{"balance_bias": false, "vocab_size": 1024, "tie_word_embeddings": false, "init_std_o": 0.0}
Below are experts of layer 3 (counted from 0) of a mixture-of-experts language model. Rows are named router (the router's row for the expert), gate (a neuron's input weights, with its number), up (a neuron's input weights, with its number) and show model dimensions 64-95. Each number is 500 + 25 x the weight over its row's rms, rounded and kept within 0 to 999. Numbers have three digits each.
Before each expert's rows: a language model's description of what the expert responds to; "comes after" lists some tokens at least twice as common just before its tokens as in all text. This comes from a sample of Wikipedia text that the model never trained on. Tokens count by the router's weight.

# expert 13
Year prefixes, il/el pieces. Year prefixes 201, 200, 199 before the final digit, plus inner pieces il and el, as in Bu-il-t, gu-il-ty, Manu-el.
comes after: " ", "u", " (", " bu", " w", "5"
router:487495491531497479510451528526507539478505498455480477498491519479510486483541482511505508517480
gate0:473483476534503514500464545489483495446466535502477544506520512475504463492466488472527546483553
up0:506505514545520481521538450496468483499496425488495478500519496493496504503519461457517509516467
gate1:499455474525519516518492540533511539520508530522513462578492525485519497477520507511476537511523
up1:473511491500514539522531512503507471507516517556561519517476500516529474472471491494506477489518
gate2:507456492514494500505475481481463519492485513472470443517484496493566467501526491505465510482523
up2:499502521514473503510494504457504493507512506511533442488511514485517504498469480508443513519521
gate3:472470529531503502529509513500481539510496507486465534478517506477526475490526507504509525472490
up3:523509491500509494486510490456475466491505540452473510484486481550469501528528509507510524546523
gate4:446504500510469458499462488504523522500472476429503492548488507482509493474476532486513501495503
up4:487517506483512553516472522438500501478499487513527495553539531478515438489509462545494530477517
gate5:485488506512510473470512532494494503460496552496477525470499474483523524503463453513496529515498
up5:516515448477515516572508531520490509461514507489521484478484490490505489531492519483460504488497
gate6:512459497509502479480476488528473488527519495478511507520549478501504525513489508501467499474480
up6:535549493491487509550516506463501504522459521489544503446477478532494490529485458499489484488519
gate7:518426498515421520517498492478507499510514482511449517495529518514552492510509471477498562463480
up7:491510457506498487457538447577534502512510473466510529519442526510514464515526494525504510487525
gate8:524484518502496462510513510496472506456555504469474493538490523477474500472520521486474508530527
up8:500493486526493495530474566478467477488515518525524485489471478519536488470543478505521520507516
gate9:545494485483524482432492525523508507460497487498521475535526491479511471500497503521497507508536
up9:493496466502504541500464466447515510505513519500532484469474514485434489540471507475491505480462
gate10:502481513491465513531502534550506524507552497502461500485503536528549523521551474518525481492513
up10:543507524457524504476498476504509512502466477506474477480477469464488515524494468508485511517517
gate11:465510517496496486488498467463473522481510512475487452499536458484469534459525507490497507508542
up11:502484495505506525531438494511494510520502497481502515464536483484468475495474479530514543500483
gate12:469503482512482487495459468471502532465513529503474494552495526496525503507519535514484530488498
up12:507491463477552499527502531491474526480519498505477525491518517461482489520493496542511468479524
gate13:499466447533499538476470531518517522520487495476497512505487493472509496513491514496504524484469
up13:518480497491458473517477493511525496550464504503489494488489484513483528465459517490479492499529
gate14:440470496473506533522493488468463498479510483481513503498470513499486495488537514521492492463532
up14:480524507432495501481482477514515476472551496484494477554547514500504482468502477470475480532496
gate15:463511516487486516495510508532515517540482545524513476486533506496501502514505490456458526517516
up15:469496481508487527467499509489488475528513474498499505510507514518485513498532494521459499494464
gate16:543520508502463540469463475557515490472501528474513437461517537498521504527481512509493522476479
up16:528527489482488527502498454519494507531493439477492487515487455495496491436478526473497529502515
gate17:491478460499546493481452475545512555483492549456520464541494476482511452510479487496525483515527
up17:487442484536496496508507499504520482520501483495516491532489510497529508518564452490472513464524
gate18:482497511549487530485501518486467543502499536484482527521525487511517507476526532505503500550521
up18:517489591493470501498502476456502501534510566543477519512508513535506529531503479481500507527476
gate19:499504492535490472524504534512487487525487530517507452532530498451452478547473471550523478460512
up19:525491488485521465447444520521535485499531482481499490542518521528498502514496510518546460561510
gate20:485505479553460490523460508530518518526481524446537477496468492504506475488501526547447498471531
up20:540516478504525496475491510508470506491475487499486526559524524486451529479499475509528510504485
gate21:491567524467486527543501477546510492491477460498512507529499524511500492494489489484500484543510
up21:480526507488528490493473489478498482505523541500483537499528488558484527482509504508498478509473
gate22:531497464525474522508526507538507526465443532492486523519517552505481464495497502529476515512510
up22:496507493486463506549519483459470460490548517453497509501509504500531493453491417541523507464504
gate23:478523478505486533490499486466503498517525527493502543500503539484509508494536495544499520537535
up23:540496504493506466474502493535464522459485526522531494483487493501479505492517505514479545500521
gate24:505475491528505501531541478516524538492515483489434483498473463508517488471498512486511495496502
up24:532477478505549489518469503518478517494445522501472499502469494480505483491486494483515508529492
gate25:474492527539488531512512503505516503485444476492491517533506507477496521484538462501490517545480
up25:487471515510506521543461476523523507469503472452470512484499509488509490513497535506513518495461
gate26:521504522513492514480526520543512513518490457531519483512458483467487477521496505504492522498536
up26:527526458492490496488445494481487552517465522469441468480478509502485534489499499475464473495467
gate27:489478561555480500502530491481456501497531471477469461484506476472499504512483549470496531475477
up27:504513482483490492532535526513495536473516538458478509484487479453465475477484467499524516491544
gate28:464498518486511561492497488511502531482538469486549508487499501481489508541521481512465490476485
up28:508494495496504537539475490493516496508501503511491453540496503484501500502522496531494509490509
gate29:509492490492487534503507535465543502502491503508506498484539505444513505508448467542488508460469
up29:502526492483522495475484509464493475539428529494500437460468500493505480538530505523538467516518
gate30:526455489516487521463554506496492476509459547475451498500514483522465494495467484518473559490486
up30:482493552540523500501490511506544489506503531537494497485470541493474474506546522537538517504511
gate31:478510496464487510506474488504533536547513515492481505537458537526488483537536474537507487529475
up31:467519496482533485473511542489506456493533524485487514494479485504529539498538515476513500484435

# expert 54
Digits and numbers. Digits and number chunks in dates, statistics, coordinates and tables, such as 201, 13th, 42.7, $87.6 billion.
comes after: " ", "–", " (", ".", "3", "4"
router:538492514466476500507488507478528521502490508490515506510521538466533482528514518499526584511478
gate0:507511455455492536519511524531514484509505510521514519491507465459508550485512565518519522503527
up0:474562461470536455528498472480501476470553517484514515489495471446472502515478503532504502475448
gate1:484566508498528491509514491512510507498491475501532539482481514509537508499447497488517518466535
up1:498478498502482502528497511446530496489508483511569481492471518496496478518518511499505460506518
gate2:514465505511510531498497532496500506520490514507488469543503542466468518539545477448504536535512
up2:504472494502481555498528507496521451470503478483475470504490517485477464507489515543508547566538
gate3:506522493515516513518497472534505477524564595549487457489520565503487478516538490496531516532502
up3:518517496462545496505482484521488511535517520504554523510531534526467497507480474501497470464509
gate4:506509496494480445465514504501544492468538471519519540531463547455501470488481450480471485469491
up4:483496452460480481491539523513503501512483504462511509507490523517472502482490487510518496492444
gate5:515533445523450480454516497482549522489501510506529502525500501500463488477505496496485506485483
up5:461516504521519518470489502535535506505494474551479504445540519481505548515483488476497490476465
gate6:528477466475516495466496498473478480498489491497487529536517491462503492495498508452489500505532
up6:501488479462463471525479466531511502540501487495535500528503456505488480535477451514515486538513
gate7:502520493480481474512529502461545483524505481494526507498505514511525490510500573515489509519477
up7:473544487472535502508530508502517504529517540490541471464519526499494502503503498538526545501533
gate8:475549521503515489491480502460509490464498437475497493455535477484478503539464533501503499439478
up8:481495468512559501495541478514483475519460497504512530528510518469532455477460522505523515502479
gate9:469494517510493479465541487515545513506501521436437499521492497487494519486508532462508495496467
up9:508515482502486543503506460540534512465473477481496496500497506469504482442489505460478469526539
gate10:499489493451484512515484525524515572507479513503503509506489464489519503479495473522528492471494
up10:494478504484526474504522520495515471486498494514484518529536493509506488461447511469545486482492
gate11:503516504489520500537540489483499519448498490461559477531445539467493514491477521523481533493479
up11:512509499461486520478471510544507475521522508495535474492430504507521477471511505509515496545517
gate12:497490437487468479526516450518529492527520513528477515506471537467477500486521505523476569489525
up12:535512503521507512505484501498495468507469535483508482455529496493497538516495472481544489460505
gate13:488475546479448482531550514515495508538521530515497466497425536484513513533552553521509506483501
up13:475508493508579550534473470443482518497507504470466459504512496495459510471557489465489527498527
gate14:519553517522513475484423524502493488517503546520446505475488516519495524458480472515482525442479
up14:543492481521485492473488556528497521486468541504508547484470491507531502515494513511496522535483
gate15:473497463503529460523504531493462515502518557551453475477545479496526498449476485445524472445491
up15:499490514478502504495465533512542510495494530449500519494483498519532482541485509538521521530501
gate16:497481518584486469493497456558532475516476493537459516509530493481507514492492497489459503514541
up16:498496517507480433534503479480450498485500530510487474505536531484487483478496473478526490508517
gate17:490514501503537525475492504480515466508520526495470484489526479479524506498517506485484460490542
up17:451503511503470502464473517499497498497487484494512503517530511478487493438539513495528497529526
gate18:515499492519456500482497446484523481463503508474481511483449563490536502519492537475495542541492
up18:513445539530476511517486518431480481476465557522498551472503527470523518546490493499513538500530
gate19:503498537467498479527517487484475499488442505480495480497535537526475498527533467525540523480473
up19:527485469444489446460502524503527517522546477534521530489472499526500499494514467509475458447532
gate20:450494469444543480495487465494520484497565454471506474513508523471477457500479511483509527477509
up20:518476538459486503469511476458521537467505463503504502522495489473477514483520483497515493533508
gate21:495491515480540504525478484481561472507486544497457538513501495477514540488464515488513532475512
up21:489536515504476529521461473457494500522492534502502469469488503504511533503502530515522587507508
gate22:519530542502523531495542507509538496497499515543490509470496532533529508490531531517496530488464
up22:506508492508458480461526498533515462492516453486486526457475484468486526518507523494523481577495
gate23:467526508516508532532491482487511508530490436470509482492477508502469519511461449457511499469483
up23:498495478522476462493500482499499492490522508520453523495552507527530493449509522500524505477500
gate24:479517502490494523510543526446467490477514527504488481498503499515448510494549509500529530499493
up24:514517496447496486508479504493534478509519546516570525514469435534500483513487508519474488476477
gate25:520515495504516541471509506510517495531512518452519501505511483468521496511486511497531516478497
up25:503502477490467565470526473519483462504484506480485503478506461522509506529521512521493505512519
gate26:514498544499514475509507474474508538521530552476481519533526505463504509502504487504537491462513
up26:527510489568504460516493475453483497485495532495534481481480472554504458464477473535492540526533
gate27:505489494478493488509485474489491520442533466490483534510505469484502535452488458520481525498522
up27:483533506514512500499494497490528462513498462473500532473507522483487453517474467490539523505447
gate28:538510541513471483493490521500524500503512479482561525538474505477501507483484551524495529482463
up28:550538493496477519492499527519482470533471522475492517500465487491498508488511503501526472514554
gate29:491476525500510518476534522486505441523517494515527476541471487499484490511528491558560469494521
up29:494499460510450500542514540483490498475497483431487508493544492510503465503476514532560506495490
gate30:474457495500442513458482547480478474466527501539526542533478494524487484521526469500520494494496
up30:487482526498496497504497517488490479474570513525528534489489486489498535508482541481511474481517
gate31:501489548465501497477461505500466502439498508474494504479497506480503526476563497523447491483462
up31:517511514527510446497515506509512459534486502455493520519492501539528472535490519530499491490545

# expert 51
Digits in numbers. Single digits and digit groups inside numbers: coordinates, vote counts, scores, ages and years in tables, such as 6, 4, 201.
comes after: " ", ".", "–", "201", "3", "4"
router:533473540446466484507470508469540534516521508456477540493506510489520477541519550512516559508494
gate0:508531515522481501511496489471489480513552484507486522534496504447471512537490470493479507519546
up0:454541528498581491477478512479554511473504470488490490479487507541483487442472521478468519512483
gate1:512566477507521512526495505501478523507498511485489527497498502514474490485469493502532487494501
up1:480447529473475489522514547518486515515479487496504506484491496506504477546463508514513500491521
gate2:523544499473489488476470511492491487544509470446500549538489487515544507500481468469494502507494
up2:502478523489501460523543540523514518479507542521529505497541497493515491518532522452504485446453
gate3:485529507525536447500520498483528506486516501501516462500542522513512493473494518441465461479494
up3:488495537483510518507523456512510438482476483466539465491488505497496522533456489508550491468522
gate4:495490454498498485516491478504519532505506489512517507462517480513488499510452482523514483547562
up4:492502509500457506498465556508498529483523513539482531506497552475495511492461537488520473498458
gate5:501498522501523526494534510447507470547524544527507484488506495490493549503498487490543502496499
up5:528463503485522523496488518523530464495503549471474500508539452480507499493532482477477500472497
gate6:496488515470468483513522525471505467505494473468515525483503451501484494535486500516560518468514
up6:481466447528527461480481494498499466514496459453464513522519429474532459497513487519511520517512
gate7:476499483554498523514543463468520497499512440526513539476495460461486506506471507504478495534542
up7:503538527501535540506527491492553473521511507502521500480494530458525504515508473489518490479525
gate8:488500437468477471519497527521484504474502496489499538482463486502492512523475519544524482512490
up8:524519554515512558504493506506480500488527493453556493568456468489472474522516529487489555531541
gate9:480496488526543504501470507486529510526463579460490495520466518499501505522498550489500479487529
up9:513534485480492511488514510510526471523454498513518485477497468472470491488545523490485498508482
gate10:467516517552503531490440473472483521487537482549505487536504478514514519475516475511534493512484
up10:479489464486537539469485477529479484498484490508497559494473459476475521517547508517510510536495
gate11:476467489433497476510514521531462504470511501485527493472482478510494526505515479486485518479453
up11:506491498487543468516493551503453484488482508478508508543542488523479516512518492526552544467493
gate12:474506519515540492500544477521518496498458471538492491446520497490470537496459466481480527478490
up12:505470501531489477499493445528492518463514509490494498520478453527516572520491549511503539541527
gate13:512458475521512500511508516466513473480493508469513485542518519514510517525487506505538515531547
up13:489499490493494509526520515471489527526507535486496523499494497495502466506450517509513566525541
gate14:500526464487536487513508465533448513533503526476507537555501520493490481513528517490522509514470
up14:506491462493501493517433462505531479504476470527501548514496497492480516495502516474464452516488
gate15:532498506498544469538541497432492533511495483485485521535516473484507466520495499497507514472488
up15:509520521504504490532519463493441547508561442495470496470522476479486497498487486483475476470501
gate16:496512518470522488470513442501523528467533520515503502489543484511469493545495495492522472498520
up16:490481480484503492498495504531503510500502556451482479491507494484496496550517524495495534512517
gate17:518463518535483509494517496546472489542499560510487522539471496454519418487519504520508462475501
up17:467487534518517516537464511511465478506511497548516452501452459484534496482524489469541494500530
gate18:465493496532479522488527487531520516462504490528495472511477515512487531479482536463473510521510
up18:519478478515490518535512490495498480516458503457490497481494470489487493495485472542519470507491
gate19:492477473475520528490496538506496518535583542499495505506532484503481482530536506472471509474520
up19:466503476485506481512526475466531519537473472475530506495510512501477480538487500506535493535517
gate20:505512448516498484490459487515547481480520489501483538529545506483511478517424516522482492511475
up20:533473482470506460497529510503479475501450463505510500538476478448513480513463488481492512538496
gate21:506465491500531514510520499524485504579534499501514488443465486508473509507502523495534495512536
up21:512469453521501494476540512507488503498483475465504526494498527498491509531532488508499526518485
gate22:453497508535533495492534511475491472474509519452506508507555505533490500499486488494516509513471
up22:479480458505463519511499463504485523507511489526508531460474531496486493513455505524464502493519
gate23:471474489459521495470515448495512495492517553491490512488564480532498470509524518544526507521479
up23:490480487519496507485517526463505480513493531536494510475552497506505465529490495552487534520479
gate24:503499502480549500514491520502479514527520520464450536546516474535553492508508495532481472473511
up24:537513489494500513536549500497439529503483499476485469490484485542519514561484541563484533511429
gate25:512494504459444505502477494469476494493511500481470553496492496526518496560536539537440550465497
up25:488520548503548521513479487525489469542483516496524525515480536531520521509509508508503500481505
gate26:509484550489477523514501527485519507541492554527506522489482509509490477531527493502490494522545
up26:508487495470476504484513475493468518488529501547493528499510512456478509531516483512496515509455
gate27:498553540525478466442503504464517542527502510464505547534463510514508498524466504541471481493513
up27:482496478516489523468509506516522529493516491513505503504520500465481572499515493497493501525545
gate28:530539500512428463489453509472508492487509521488477509512499482497503521511487492439470509449479
up28:525484473477520478472495510514444515485463508467485507525528484498446483537514538492484531491509
gate29:514507457492487483461518493543523511523526457497488485469477504466498496493482498486495536480512
up29:478496502532524486530497476502524506490500498498491501480507503484492511546479516471476504503459
gate30:502532526511480499451540494484521476492476498486559516480521477488523492532464548526489518498551
up30:509518478509480467478519530532502490484481507521511515523498486452502517432470490465458458531491
gate31:507519541530516472539461469473524453533570498495498531531487499478479506515514492480494517487502
up31:504524525494490492521511509523466501499480482499492505519513516492472519492514499507504478503449